config = dict(
    n_experts=12,
    scale_expert_input=True,
    init_std_router=0.0116,
    norm='rmsnorm',
    norm_eps=1e-05,
    beta2=0.95,
    batch_tokens=[131072, 262144, 524288],
    max_seq_len=1024,
)
Below are experts of layer 6 (counted from 0) of a mixture-of-experts language model. Rows are named router (the router's row for the expert), up (a neuron's input weights, with its number) and show model dimensions 0-95. Each number is 500 + 25 x the weight over its row's rms, rounded and kept within 0 to 999. Numbers have three digits each.
After each expert's rows: a language model's description of what the expert responds to. This comes from a sample of Wikipedia text that the model never trained on.

# expert 10
router:485523520506505512489572458483465516466523487479520508484511538521483437458463515498482506499485486511542537501448486508516483486530519493499505497524500485506451500516499465527528506538448460488520488516483518505474523513508493492456543516504478479462478463502486474501490497524505548527
up0:501514485493535514490481535479500503499521455498504505481523497452485471461495551493506505503463490491501520497464547528540494519562488507509459481514505468474491513474491479476566494493482510524498495538486493520493501500482532451517535490528432516472501530539532501511543492467497487516
up1:492492518450481502512501479490518531491502513480466551526464487524524508505500497484487527485479486484477486473490501444511538479502501480533471558521488498444493490472524500530478530507501538506471553491481519535477515530473529492521534524510495556517514526478533509491519530524450491462
up2:491509525513539531509527507480481553531495540457477539466459528493465470509496490519511481491496482482503549507498506513460508513480519540519481529465505468483512521529481498519506475503505499438495487536530496480527542493512476483506520499529482475539514477530456481498557512468521520469
up3:482488521511492515454535488495520511501491502461507493534482462498513492501527493481525490493476500500509466476478485459488509545484472535521512530463471524461463540485510477535541529498452524505561463489505486511510517533479498529522488452447474533474477481529511503475473531530478500498
Articles and possessives like the, a, an, his, their, and the opening piece of the noun after them.

# expert 7
router:510534487489519520497523513463496474526518541537515489492456585508515528492520452521493498474526512485493489513523500461488523544510491502481479507429497521480516519532459511495507469511553521455506522491464469512501510483487512501481524528497494507490502485482514466562517522492516471496
up0:544517483531518505465472514503506516465489461490574517489452539508496504508494450490453513507476537498506512477509508521509540514527505553467507479464512546482530497507503483493504507490478539478527481476526525552494499473497503473473514558486538507497504505520505519515524514515543475502
up1:554561500519491488510505491488518517518467514535511547500486473515485473489474515485512560499491502469518471486500525483502489507494487544516507567502497480504518528474459477508473507521433511551492520483463521517493498502503478521481528544520486545454512485500496515503515480542478476515
up2:525484540478500525536474523512509495485530505449510454522472507474492492459524527535489532525480522459520467510509544499514516508555516516493503536513522488521503519504460477508506481503494512481512446480484502486509484478466499495483493480517466523487493464463480462543466522479513428475
up3:491503441553516523501461514504464538474483495540515487481491519516523480496461448524527507468483514432490496528499512505461544508483512503477523505482513482497452505524488483499468488541466435530487487447496518523501451497530491493496520516526510517481473484501501500499498481518478518516
Tokens after numbers: month names, degree and minute marks, km, and abbreviation letters like A-M, U-T-C, IS-B-N.

# expert 4
router:504521522490522475521501496514558466471503520531460516536466510479495461515523464487524487453476499507508470508406489541475504494498480506506504501518519497504487493484483475503537485447492479517471543439448527480512528481507515511491478461495499475499501474482504533511478486491515516507
up0:485530482507519505509485513535512524470509467480507519496471486488506508481495541525529484515459506499517496476512510541499498508535537495499556482508497504510476462478502535499523484494466518492482498493467488503479429533487539495451443441512541486499504548540495499515523489552479466521
up1:492545489457480511504498470551558541512482464468521511476474473498493472508495480501490520527458466461522489489499502494459520463517542530492500536524508462548479481501535511511534506505477506479479468516463499502498555522502485465519498483499508524503482504506483516455504462503525492553
up2:480466515459497532489508485511495534516457552504496507529516518472486507481466497516510526514521539478488486468487479490509525453522526553483555459473509504482501516490446465477512505543506512521468490500486504508469482525480500505471516511492476437476503512478498538509527501448511501449
up3:513541519474492494529512528505514475521463521560494489484517517509494508496533535512512496517500531460425485482477470485477503517469470478521535507471487505480510470525479524493534440507520498447500531488517511514543542534511495493509498479503464527487498510464483547502466477529490480475
Final pieces completing common English nouns, such as mark-et, poin-ts, st-one, Cl-ass, and whole nouns like Park or player.

# expert 2
router:493512510517491497504529488524464513507437542517524508506471526499460457455502496488531559466503476456475486477492483478544497518524519486472483509523522517529525510508487462515500497502475496489520510442516531521533484491465528559475495512514522513497521506516530473503471556496519489529
up0:519522443472509489532505463503458505490481499468488521447459492552504476475481496543464514509500501498513475503467504504518514474537477497532505528558487456535492537484509503480473468511480496539489479504479504492473506504486488547479470457553513521477499461471523508518501510528494525484
up1:483519481481507535521506483474507450513501489486527439514471523472488504484515513544481495480487541487525463495492494500516510490489491534535426535511497526520480518491515490520480511496489449503463520501504549469494471537471476522531529488531528548462499467483465503517482534535485496500
up2:521507491505488500493500509458485497518506502486513525517484502472495497493517487474494516502459483524460515509527510529533516541497469507560493510492517531515527461470522496496462514479512505523478582453483517532499478477484447557503478480548515473534514547521500515489483546527486527493
up3:467544511487500485501517533487477516496480538540482461470520489460546495497461506481518507484485531454510486474511467497536501535485516540530508496508553517489453546534501487510493480523483537521436481511495486469499480495466480478507492467452491514497500504472506503487471501501551531526
Line breaks, sentence-final periods, commas, opening parentheses and == heading markers closing list items, sentences and section titles.

# expert 1
router:504522510494513498524518518507481468512493492514498448519511482512482448505525480548514487444456491510516494455501534432448476477495496502533492499501481454506492453489499492524500480485485507531499490493502565511501482521506489509456532499505518495502504497462528500506507544498472472428
up10:552488486517546516502471494494484479453509479483485491509513498545496507483525490493498490474484493482503493498477509503533454452539523551554489481538517460474535516497503511513483510541474473521494486480507495490518520531535545473487508508454518503462478480521457523544485528470494542482
up11:472493511473469504520509524496442489485522541540510505496486479532485478519515461530532480469434503489489529458468493506501457530465491494467495525506516480489508430502496499476503476503497480514467537514487505479470510508516476510493495500513531524567523474541502498484461495523526539493
up12:473549503467525517530508569453460519480499548555494452484510488496522495540507492497514547523540499489498455503454482548520486525524513477508508482493498503483489530491486475489560470508493463495472496505501500529466475491531501498493516480482484483544497466495487524513517511496524507495
up13:469486535497484527514547512484491515458492521535503503512509481505440471466499473544533444475497524505493485492480527532544468485528501468498498458538504522549489497523506488486523490482501441508462526474495495504482508475461454523451511490481523512458493503521528483487515516500488488479
Capital letter or capitalized opening piece of a name or title word, such as R-elations, M-idlands, C-OVID, F-ERJ.

# expert 3
router:553487470490504512513486500493535513484493534507505515481499523527498471511517503494453520418474525490440486473507542483533503500481557479529501517503455487471519505532468498488544507499489541508524522490513521531498497530469513511465525500526536485512518504479537513545511550500510492511
up10:522484526514532528511460471506515486473531540527550511502482516535458500486518544488531545465471514495478500505517472524486548490471538539475510514498549485516523518548463512511481516508481515495504547506489486500505536478478496510467520491510527478503507495517536500522539538558509502527
up11:527511546468517485498494513468537488500485487462524510520498471456457503471505495542503478463510525531498530532463501482527532495485511527518512495502505480523519573509539531514489527499450477557507558487503499498500504488492495497503516518554510524524498472495500515501475492548460533518
up12:447456498463504478532485504503504517521471492504455525512507516528487495528503498513465483468506519502489528440474528491541472478525517491506500507484468503483547495474488534515502490533487533543471563492468535500531509503444477534495527482529473527526464509514491510497485530544519489507
up13:530496517523529519516500480505508489492502475495515497518483481464487475460470499543519540491471538450475477499531489510504494497572463549489472534470470468498475457461493503507529477506485530523536541496522535528512491511462518490506486474487523508453523492506512511531455501536515525499
Single digits inside numbers in tables, census data, coordinates and sports statistics, plus words like Total and Born.

# expert 5
router:495524469485490491518529535488458453543495496515511469493500497474458479526500547514512506505494515499489498508513510527506496490512500503473507513537493484520474467507470465491496522507443509483517528472538559512522491501459498519500538513546518576495530495504501516536515559475512474546
up10:537532497496507520491470488480470533533493507518542500472518473495510457477490488476478475546462506515501504461479509480506479524519519515502537520502500502496459506478534486489487516454512497446535501475492481537459490499492523467500462450490488508436536504545484512524509526448499480534
up11:574466478509532480526516466511500491539470470506505481541508520501469499504520477480473462536474481522460481515510494479477465514517484491540518481515489538492508496529460504513465514486469532498515443496521534520419526517517504533486472518503523498499486484489503479507479495482526472524
up12:492492538502503491485526488505539475528486476514510457480496528529479482489463517461495469508500467515513562504477500495492482548515536513474516534494513490485505493526499508480475507539450539477521493484529475462543504512518511520488496502526507473487553446467516498546511496527465530554
up13:525519482455525478550487478474504524513519490493481497528531458488483469531540460516484495500466462492534471467546505521472512515510496512472472504481472503483538519527516509526518485490467444537510526502566496509517523523523501528510479487513478548502483486512503538497481513490530549503
Bare spaces, dashes, minus signs and first digits opening numbers in table cells, date ranges and infobox values, e.g. (1930–2007).

# expert 9
router:517482459513496490503499509493488493510470498469487502520490490463501479498539543523477486467485499438521517485511494506467488548522512483531512499470498481523447461481491479490528491489461496538495537451462512522554478455500488508520469549503497492518510454517459511483464482505489458537
up0:485490475464477508495583518457517497530479530460489524522487507543507514456476531492505508497521499487498514473488513554474510512513538509493481480488493513517486459536464544477506475497488469513470524530510480475529547480504482481510467496502511500453513502481470538508478454487503534473
up1:519540483467527502489523490463511539502447477501511506515464522512510530499460493463522512483511482497520514480499525503477526501506463506499479498523495474533424492521490478499493562481492518483487498518491539524494490542536479490547534578523480487542488486519478486518463493483501500511
up2:516511529475512519499548532490488492470461509485478489465499514455503472484529478508510502457452524474497508498476446499477475441483483514537485507502497472523479525476504527513507526469484505492516512496422462515503473522481502523532488505504480467482503515528559518499521523507534496450
up3:525514467483476509533492472474513452494463496480485519537506532500492453509480548511526478520477443497482507485489485480485472526481537523486473491487569451486472476517518523493496515499521509543506485498478496525507548489519490504550490489525440484503507457492532448496510501481503494505
Letter pieces inside or ending proper names of people and places, such as Saskatche-w-an, Mississip-p-i, Qareh Bolag-h, Washington.

# expert 11
router:512496450487494475486491497433475473529487564473516516493504477502525509521508526487471513495444489491453480485522516461523482503516502526515501538513534491510498498474492489518521526498467489474486544473520489501454483532528494535491488499532511562440496511510495454482470519497516492469
up0:515482501449508506487475524490485496529536461502463463499502480512468511477528531509508533486498497516445506565526519520473520512493497534474427500483510526484508534475480509519496528518511477472498544487508473482457473503488502491500535534509527504516480499524510465487443484556479499493
up1:542535443477455482468515525476475514509495486484512488459456517541499484522474484515455528452528476501507508485532500492488546532469494485480473500461507553484462495482491499482526518522481481513527497507493535475477466534504482510480475493519465540478475544468511499487518527519520499520
up2:475496502497508475501505511496506500491550462471512549471471479527515485484539491510522540495505529515483462457538483488497491536468497486496480491471484522502493480487515461557557496476439515495480542447466479514522493495447478474481519515497496514498465538522519508511498486475467532488
up3:483493504513456503524497522528503458496520516487503513485492497480508497492476514508504512504492464533497484462471524461514463530569533536562513510527510523470507467463484518512515535521510491532487521570519500480564498497526493487532498487529466485488476502545517521494452503521525510488
Table pipes, list dashes after headings, colons, semicolons, and, of linking fields in infoboxes, tables and classification lists.

# expert 0
router:537490437521503522540529545502490528499508468526531531481484481479511514512481478504508535450507570472524473506515530499511513517503519490504514500483513554517494513491516442505491491500501535526521496528445512502487495466509513484483437451510517486491515484491520465457503510522502502526
up0:584464477503497520537493452519477488505501497507512553509480516499514505469468489509516435521476493473516501486501525539473517509512496506499512490516510527503468513529522499504507495532432446515476497528465539479462493516486507524498478477476478510529521483475558504510494497505511464523
up1:509478506505473534490475508501530492468494472498514473471456518515490477542502465506495551494472490473492501498478497461463502498503550481488527523538472511472477465491475499507465511490477504479474446495507463471493507498438514540521480494470512487523470506508498530483476553542558472499
up2:513504516531475519535469536514489535494473529460530528512473469515508514462506514553496453506438501489502500499451539505540468487497509510482561490535493501490497496537523482485500531500467520490533481501491530510506498525482470506538446488495495512499503463463510510518499471534509454481
up3:502484472500496523460537487512464492491467500466483491507493513497460491520474529473509517465484471535499511499532519530532494480515495511555508502470488536535453503550498440477517517493477497513469526486477479469524550476520522537478457492533461548514528475471526480520484506491507502514
Short lowercase fragments inside long or foreign words, especially scientific and Latin terms, such as et-i-ology, endos-c-opy, Rodrí-g-uez.

# expert 8
router:500519471504521534540472494515525447490503497467523459554499515533484514496546503494512491532484497476505481499488508501453505463492519497490472499553487456476520506496513494514510497526505489525493498510559482469423503460488491515500534452523513510499502519516441492475513512512492552480
up0:491503484477467529543479482475523462434472485479549499493496489503500495451507505510450542483471518490485537511487490489501519453493533499483484534521486520441540499510511513521499497511468510465548503469542479487500472502472506527493508509542489495525526537462531469513491488480478480515
up1:508501466469482506518570493510505464486476500496503552481503496547500479499496494492538493499496513504494514465490454510456488467490486554519494490510529512545489499524504498501492515476418535531489476509543531523492547500503435477516495458514478496469480503480512519491482479488508510471
up2:506476509475489486498527480511503523483485495506503529518492500517485521503518505533513490515505563487518508479505552464502530455514464505519482504526454478486514469526502468544531478514466498514541488479492516442450508462481475457475465522485508543518476492540513522481533479487497564493
up3:510510487475500490547494514530522462503496485496562530499498531522499517527473545510521512499484505495500514455511518529548447528483498484518506526483468489466512539511502528516532525463483471503551474461503462505483481480453549514465536465529527493517504488491499513503532511482505520457
Opening or second pieces of common words after a first letter, such as co-ac-hed, def-un-ct, con-dition, s-ug-gested.

# expert 6
router:517486508504516515508491478507542533477520476491514508480479490500486517492468549498549517530445500470520469493475525514503440517504493518531489491524494513521480534485469500511538525466518495479515470511529543480532409513460497555515461475503474500519500486524502522504471481495504499512
up0:476525509454503516480525481501492489549529471480449449550510486518537493520499498506499501469483533478518504450477505453483497535497507533502503475542498526531502498489468521505481494501507463482488508492498513504459472532495543485490527539490511479481497531442520532516440512475493515534
up1:503501517500537559473482505513510539485527544526527500510463497540464460524455524480536493502475492497491482521479487474489492489495488536465514468524494531529506461494504472498485531523443505524504486512531476523503503525519489528509486507463481474478528437487469499485476546522488453513
up2:494488529497477496469495483469538501455536450537505521423523479464489464532510506479507533502483510460476509487474526529520539511506495531490498541488545500520497511481509462504491493513471467475516542487491497458482480483524495522458500516524504469476473451510494494468498458517489515520
up3:532491519501484483464520501456503498518479496485473501481518499503482461466473537521520526506509510549455536533482527537448506514507501512487453506544485471524513520493518502472565478488515493497520473495439512519502488505497499461472469480537511469506502508508534516509515476504471434477
Verb endings and auxiliaries in running prose, such as consid-ers, indic-ates, has, been, became, and prepositions like as, for.